Weights of a small mixture-of-experts language model, trained from scratch on English Wikipedia.
Experts: 12 experts in each of 10 layers, 384 SwiGLU neurons an expert, 2 picks a token.
Training: a variant of Muon for the experts, 492M tokens, 3873 steps.
Below are experts of layer 3 (counted from 0) of a mixture-of-experts language model. Rows are named router (the router's row for the expert), gate (a neuron's input weights, with its number), up (a neuron's input weights, with its number) and show model dimensions 0-255. Each number is 50 + 12 x the weight over its row's rms, rounded and kept within 0 to 99.
Before each expert's rows: a language model's description of what the expert responds to; "mostly gets" lists some tokens that are sent to it at least half of the time. This comes from a sample of Wikipedia text that the model never trained on.

# expert 10
Description: Line breaks and copulas
mostly gets: "==", " is", " was", "===", " are", " has"
router:65 55 67 41 34 41 58 37 57 63 63 79 67 31 51 44 50 35 52 28 61 31 87 27 50 60 43 40 55 56 61 44 56 40 50 63 68 49 51 28 54 63 58 37 60 40 35 40 27 41 44 55 57 34 42 60 59 71 53 47 49 32 36 39 32 63 59 46 64 62 34 23 73 42 50 59 67 42 58 41 49 38 60 50 45 49 70 40 76 55 41 42 45 35 29 31 45 52 30 29 46 48 48 46 49 55 50 44 41 58 20 54 69 88 37 53 52 50 52 51 46 30 40 39 47 37 37 60 58 42 49 54 37 78 48 32 51 48 47 51 58 40 40 44 40 55 43 68 52 44 36 38 46 68 50 59 58 49 65 65 53 71 61 60 44 57 53 25 40 27 46 55 45 45 48 41 39 65 49 61 61 48 65 22 42 65 49 45 51 53 18 50 52 60 40 46 53 64 46 39 31 45 45 46 40 47 42 73 57 48 33 31 52 59 56 57 26 62 64 55 46 60 50 40 47 57 18 54 58 59 42 50 31 57 44 46 57 52 60 44 37 68 57 61 52 61 60 49 52 37 48 40 50 33 55 57
gate1:51 41 61 56 52 65 48 27 70 60 61 46 44 32 47 76 44 63 33 43 71 65 64 50 56 39 43 57 37 49 49 47 39 38 64 43 43 37 36 51 47 46 62 52 48 59 75 57 40 58 50 44 43 47 60 48 48 54 35 43 56 52 64 47 41 37 65 73 48 39 52 46 58 68 51 66 37 31 55 47 51 35 58 29 50 53 62 51 55 52 47 34 71 59 26 41 50 59 43 61 39 42 52 65 27 52 38 47 33 59 40 57 53 59 30 36 54 26 46 83 55 52 47 42 54 39 61 64 75 53 35 32 61 73 52 51 50 64 49 79 38 61 61 59 55 45 45 61 51 32 50 72 38 39 25 37 48 62 66 44 44 44 81 47 56 40 47 33 44 41 50 63 37 44 15 40 35 52 49 51 65 69 52 57 59 61 52 42 29 46 63 65 58 74 32 70 42 45 41 59 69 42 51 48 51 44 41 46 49 37 54 47 55 57 43 61 46 58 52 39 43 36 45 50 55 48 30 40 35 54 51 54 26 40 48 35 63 55 63 41 32 40 63 44 35 72 25 59 44 70 41 45 71 67 49 51
up1:50 50 29 72 45 67 31 43 61 51 43 28 50 40 56 57 41 60 57 48 54 33 60 54 61 58 30 52 65 33 73 51 48 43 46 40 49 44 51 56 35 58 69 55 68 43 55 65 54 49 56 66 72 36 43 26 33 51 44 45 59 62 47 51 45 38 67 68 56 49 52 36 60 63 46 69 63 80 46 40 70 52 55 66 37 38 49 69 34 43 52 45 46 53 67 57 35 48 63 59 35 39 47 55 42 27 48 68 47 46 32 51 41 58 53 55 73 32 52 55 49 54 66 38 51 37 62 45 65 46 40 49 25 47 53 35 39 50 32 56 52 40 48 53 55 50 67 44 51 50 36 38 41 52 43 62 69 52 37 39 64 56 43 57 42 31 52 31 56 56 59 37 50 54 40 57 21 62 47 61 56 57 49 57 48 51 60 48 37 42 65 32 83 55 29 58 56 56 50 37 25 29 33 56 41 46 49 63 35 52 70 68 53 29 47 60 70 31 33 57 52 53 60 55 62 66 60 66 46 39 44 65 29 31 58 35 40 54 62 29 28 66 39 65 53 61 50 56 61 37 56 50 70 50 29 49
gate2:65 50 52 43 65 49 54 48 57 58 67 73 32 48 38 55 60 43 31 46 47 42 43 35 38 56 32 76 49 57 46 35 30 39 46 74 61 43 77 39 44 49 53 67 55 53 32 51 43 16 52 39 20 46 63 35 45 67 75 56 54 46 52 53 55 40 67 43 29 46 55 26 50 37 62 30 43 41 37 47 29 46 38 57 50 35 62 53 55 49 38 33 50 44 42 39 40 68 52 62 44 59 40 32 46 45 54 49 61 65 39 32 59 57 66 36 64 50 26 49 67 69 48 39 24 59 49 54 62 57 48 51 41 51 65 52 47 52 54 37 44 64 68 49 43 58 52 47 66 36 40 50 61 50 57 55 54 58 47 57 56 41 51 53 51 29 61 50 35 44 57 56 29 46 35 41 55 59 55 20 48 51 56 49 58 34 43 43 59 54 44 55 60 72 51 49 33 44 54 71 58 45 58 45 69 49 53 63 50 59 37 47 57 37 40 57 70 57 54 44 61 55 75 46 34 55 35 43 60 54 75 28 47 51 43 61 28 46 49 48 44 61 45 54 38 73 60 28 71 62 80 43 65 46 48 54
up2:71 49 41 35 55 65 07 62 67 52 37 33 51 43 35 47 50 72 55 56 38 32 52 71 42 35 49 37 73 44 69 48 29 51 40 58 64 64 54 49 59 51 44 41 52 41 50 31 43 50 52 51 38 64 58 30 39 46 50 60 63 53 45 34 39 58 35 35 71 45 51 55 38 37 67 66 59 81 54 39 33 42 40 40 47 51 35 53 63 25 59 46 63 62 29 30 58 51 51 45 52 69 82 44 51 46 45 45 60 34 36 61 53 40 48 47 51 58 56 65 40 59 36 62 30 47 42 45 71 49 54 42 62 38 46 63 28 74 51 43 53 67 62 36 58 26 38 35 70 27 36 57 50 54 71 59 47 51 60 61 38 41 46 37 48 53 39 57 60 53 72 50 47 47 48 40 33 36 42 30 42 48 56 62 46 50 47 64 62 61 48 55 58 45 61 57 69 44 63 58 67 59 63 50 62 58 50 51 56 48 38 65 47 62 52 49 39 36 56 50 55 44 46 54 34 58 48 45 67 53 56 58 40 42 30 36 46 54 53 40 50 49 72 54 69 51 52 57 67 63 51 42 45 67 65 56
gate3:47 51 41 45 56 55 53 45 38 44 35 46 69 62 39 47 54 54 45 46 38 42 45 48 48 77 40 57 88 43 56 47 41 72 40 52 49 65 59 55 46 75 56 54 53 45 48 58 39 51 27 46 28 57 77 60 52 33 39 61 75 24 35 32 21 50 34 41 55 44 43 37 52 58 42 59 34 38 48 47 46 43 61 39 37 66 48 38 70 51 37 45 37 47 49 42 28 45 52 44 42 52 65 41 29 51 75 58 47 38 38 57 40 58 50 72 50 31 45 39 46 26 49 60 76 64 45 49 37 35 50 47 39 61 62 45 54 56 61 59 58 60 50 31 52 37 30 73 51 24 23 58 45 67 50 62 53 48 39 46 61 43 55 58 46 48 48 55 42 44 65 43 65 41 47 46 74 42 46 55 54 59 58 34 68 38 40 45 37 50 52 63 46 32 61 66 73 35 55 84 64 41 54 52 38 59 48 45 30 63 54 45 62 69 49 48 43 62 61 66 46 46 54 51 60 57 48 51 66 32 62 54 37 45 35 42 40 31 54 40 24 64 62 44 82 61 45 45 46 31 38 54 55 58 27 75
up3:36 41 46 46 40 40 43 33 44 35 41 49 52 43 58 38 55 49 40 46 57 54 37 60 35 48 36 38 41 46 35 54 75 78 53 22 50 38 49 60 27 47 57 41 43 33 27 47 59 34 42 53 26 38 65 71 48 61 40 46 47 59 33 41 54 64 42 37 58 47 60 35 65 42 49 40 62 60 61 62 22 38 51 57 63 51 62 35 51 28 49 65 50 56 37 38 70 34 48 68 61 30 59 70 38 73 43 58 38 59 43 26 52 27 47 70 37 49 20 43 56 57 52 40 44 61 49 64 48 60 64 66 56 46 49 56 63 34 44 54 61 61 46 81 49 61 38 49 77 38 45 64 55 36 62 51 39 62 63 68 42 52 58 62 42 44 39 63 48 37 52 38 44 57 38 37 52 54 53 53 51 62 49 58 66 56 65 55 57 58 41 61 48 37 48 54 36 52 44 48 50 70 26 38 57 70 31 51 46 36 48 50 55 52 34 51 61 58 49 52 64 38 62 57 24 38 42 50 77 49 49 11 53 28 37 52 27 33 52 44 65 64 45 42 46 40 51 39 52 70 77 35 49 47 44 61
gate4:55 41 45 43 64 38 63 28 41 59 47 47 48 21 73 48 55 59 59 41 56 70 22 32 31 62 46 60 57 55 44 61 44 55 47 59 63 63 54 38 59 42 20 43 53 33 61 58 71 39 66 37 76 61 37 60 58 59 74 37 40 37 52 39 46 60 59 48 47 52 49 28 58 51 59 60 37 82 34 45 43 45 68 40 51 46 52 34 64 30 72 37 52 57 73 54 62 60 46 49 51 64 70 58 39 25 46 43 21 52 26 36 49 42 51 56 45 51 40 48 59 49 61 51 48 68 63 52 56 33 51 44 53 55 26 63 56 59 48 82 64 44 53 69 47 54 33 27 71 57 55 33 32 46 46 35 44 49 50 69 68 40 57 69 28 53 56 49 42 57 51 57 67 20 57 47 63 50 72 50 54 49 58 40 36 57 45 51 64 46 53 55 49 48 42 58 66 36 47 30 41 52 41 64 67 67 38 49 41 52 64 46 78 52 39 44 46 42 57 75 54 47 49 49 51 50 38 50 52 71 51 57 54 48 37 40 56 39 65 30 38 43 48 50 41 49 53 44 50 67 63 35 36 41 44 49
up4:31 49 51 56 65 72 73 42 54 72 32 64 59 46 71 47 50 42 54 29 51 32 55 39 68 44 70 58 61 50 57 57 39 39 61 58 62 28 33 38 37 48 41 56 33 61 59 30 74 55 47 62 35 65 34 36 37 55 54 49 47 41 60 65 31 45 41 47 32 57 53 24 56 60 50 55 84 23 51 59 69 27 60 54 44 48 58 44 55 60 58 44 52 33 48 75 49 31 84 47 50 55 75 27 33 53 62 46 31 28 47 56 46 57 47 68 33 46 51 40 34 55 47 40 62 35 48 58 58 39 33 74 36 56 60 39 65 35 58 29 55 75 46 60 39 43 46 36 67 57 37 51 41 62 52 68 49 52 23 56 64 55 50 39 31 54 56 45 49 30 57 80 40 69 26 52 90 57 52 67 42 39 53 63 42 56 61 64 64 52 38 57 53 54 39 31 50 38 62 54 36 27 43 36 59 46 49 56 50 70 27 45 71 51 48 42 56 53 44 72 45 51 41 33 42 38 47 45 46 47 53 47 45 65 56 62 58 37 59 45 53 68 50 59 84 52 62 56 51 52 42 53 61 51 47 58
gate5:58 33 51 38 69 27 47 47 37 56 58 39 57 58 56 39 47 36 58 55 38 42 55 27 72 30 61 62 53 66 56 41 63 37 37 63 65 64 54 43 40 39 54 63 51 42 41 51 76 44 68 71 35 47 71 61 53 48 41 55 71 66 60 39 77 56 45 43 61 65 40 43 72 57 48 52 45 56 26 46 53 63 28 61 46 54 33 31 55 47 52 69 51 57 38 47 34 46 63 40 52 44 55 34 67 40 58 53 64 40 59 52 39 55 42 50 50 41 59 54 35 65 53 49 61 54 41 60 75 47 52 37 45 46 51 80 73 51 56 57 41 40 31 49 60 57 52 51 67 59 48 31 56 52 47 63 41 69 52 53 53 57 37 55 54 59 54 51 24 46 66 33 50 41 41 72 58 54 22 31 27 62 56 53 43 45 33 39 54 42 40 45 70 59 66 57 52 44 49 59 53 63 31 59 48 57 43 56 49 61 41 47 72 50 40 59 51 44 64 56 24 48 63 42 42 39 53 33 39 53 52 50 48 41 40 55 56 56 57 54 25 54 39 35 75 61 68 47 64 41 56 40 51 46 76 61
up5:59 71 71 67 55 64 61 41 27 56 49 40 41 41 52 39 56 74 56 62 54 52 61 47 57 37 38 42 48 69 38 47 51 51 41 60 41 65 40 56 59 62 63 50 64 39 59 50 64 59 52 39 49 50 48 58 74 44 34 37 39 53 41 36 55 56 33 44 70 49 75 47 49 55 35 45 48 27 40 71 38 63 57 86 51 41 43 40 51 56 57 49 46 52 58 48 43 48 44 55 56 66 50 50 72 35 33 56 41 38 76 51 41 71 46 42 30 57 69 49 69 57 48 55 29 55 60 62 47 45 48 60 83 45 50 51 32 42 45 45 38 19 12 61 48 46 34 70 76 56 79 46 38 63 50 60 33 60 48 61 50 61 50 56 36 35 26 62 33 61 59 36 74 61 46 46 44 58 49 56 28 57 46 39 50 42 40 57 40 60 46 55 42 48 36 51 57 52 31 49 59 71 47 56 47 48 40 47 60 55 25 37 48 53 16 53 51 52 52 57 73 49 74 62 59 19 50 58 45 61 42 49 78 50 55 60 43 45 46 50 53 44 22 50 45 51 54 55 49 33 39 58 55 44 36 62
gate6:40 52 42 44 58 34 46 54 48 70 33 73 47 52 33 71 53 42 48 51 59 37 67 65 37 65 51 45 49 48 63 65 50 49 50 36 53 43 80 63 67 65 49 50 44 59 39 67 10 74 55 33 66 49 23 47 40 49 53 41 46 36 55 52 57 49 47 52 43 52 55 60 46 41 55 57 57 54 68 39 65 47 35 46 48 45 42 59 69 66 39 59 58 50 44 56 40 74 68 42 41 54 46 29 24 50 47 43 33 56 56 52 33 42 53 37 40 48 47 25 54 73 58 82 62 76 53 61 35 52 56 60 55 31 58 31 37 46 53 45 68 59 57 59 49 61 48 72 42 44 56 44 61 42 66 65 36 65 39 74 35 47 61 41 52 59 64 74 63 61 26 63 41 48 56 58 62 64 16 50 42 56 41 34 61 58 62 63 42 61 67 60 61 33 35 44 37 59 39 35 58 58 49 41 56 48 52 37 38 50 57 43 40 65 57 32 63 44 36 56 72 50 71 55 59 30 31 36 69 55 51 55 25 62 53 64 47 64 22 60 36 58 55 46 44 57 56 54 53 34 59 54 59 48 26 54
up6:52 36 42 48 48 56 44 47 66 51 72 31 55 66 50 71 60 40 61 51 52 45 35 45 43 54 37 65 59 32 47 52 65 49 47 51 50 40 46 34 34 50 42 58 52 37 30 36 44 64 61 54 48 51 60 76 44 55 52 40 44 73 48 48 60 54 64 38 32 57 45 45 67 55 40 35 49 48 52 66 42 49 64 49 56 52 62 58 47 46 62 43 49 54 64 55 41 40 41 42 42 51 43 77 65 49 70 52 34 37 58 72 63 48 65 40 65 49 39 23 60 55 56 54 67 49 46 41 45 82 46 33 50 50 67 53 63 61 51 53 36 50 54 16 64 50 34 46 60 56 59 57 44 43 55 32 65 73 42 42 64 41 48 68 61 30 37 42 38 60 51 57 54 54 56 66 44 48 57 32 73 34 53 59 60 80 43 32 49 57 62 56 23 67 61 57 42 39 59 37 46 50 60 59 65 64 56 47 58 59 25 60 62 60 53 55 50 33 53 37 31 48 52 54 64 55 59 60 43 40 60 48 50 45 38 50 47 42 68 57 38 33 60 72 39 66 39 32 73 56 57 41 40 60 36 63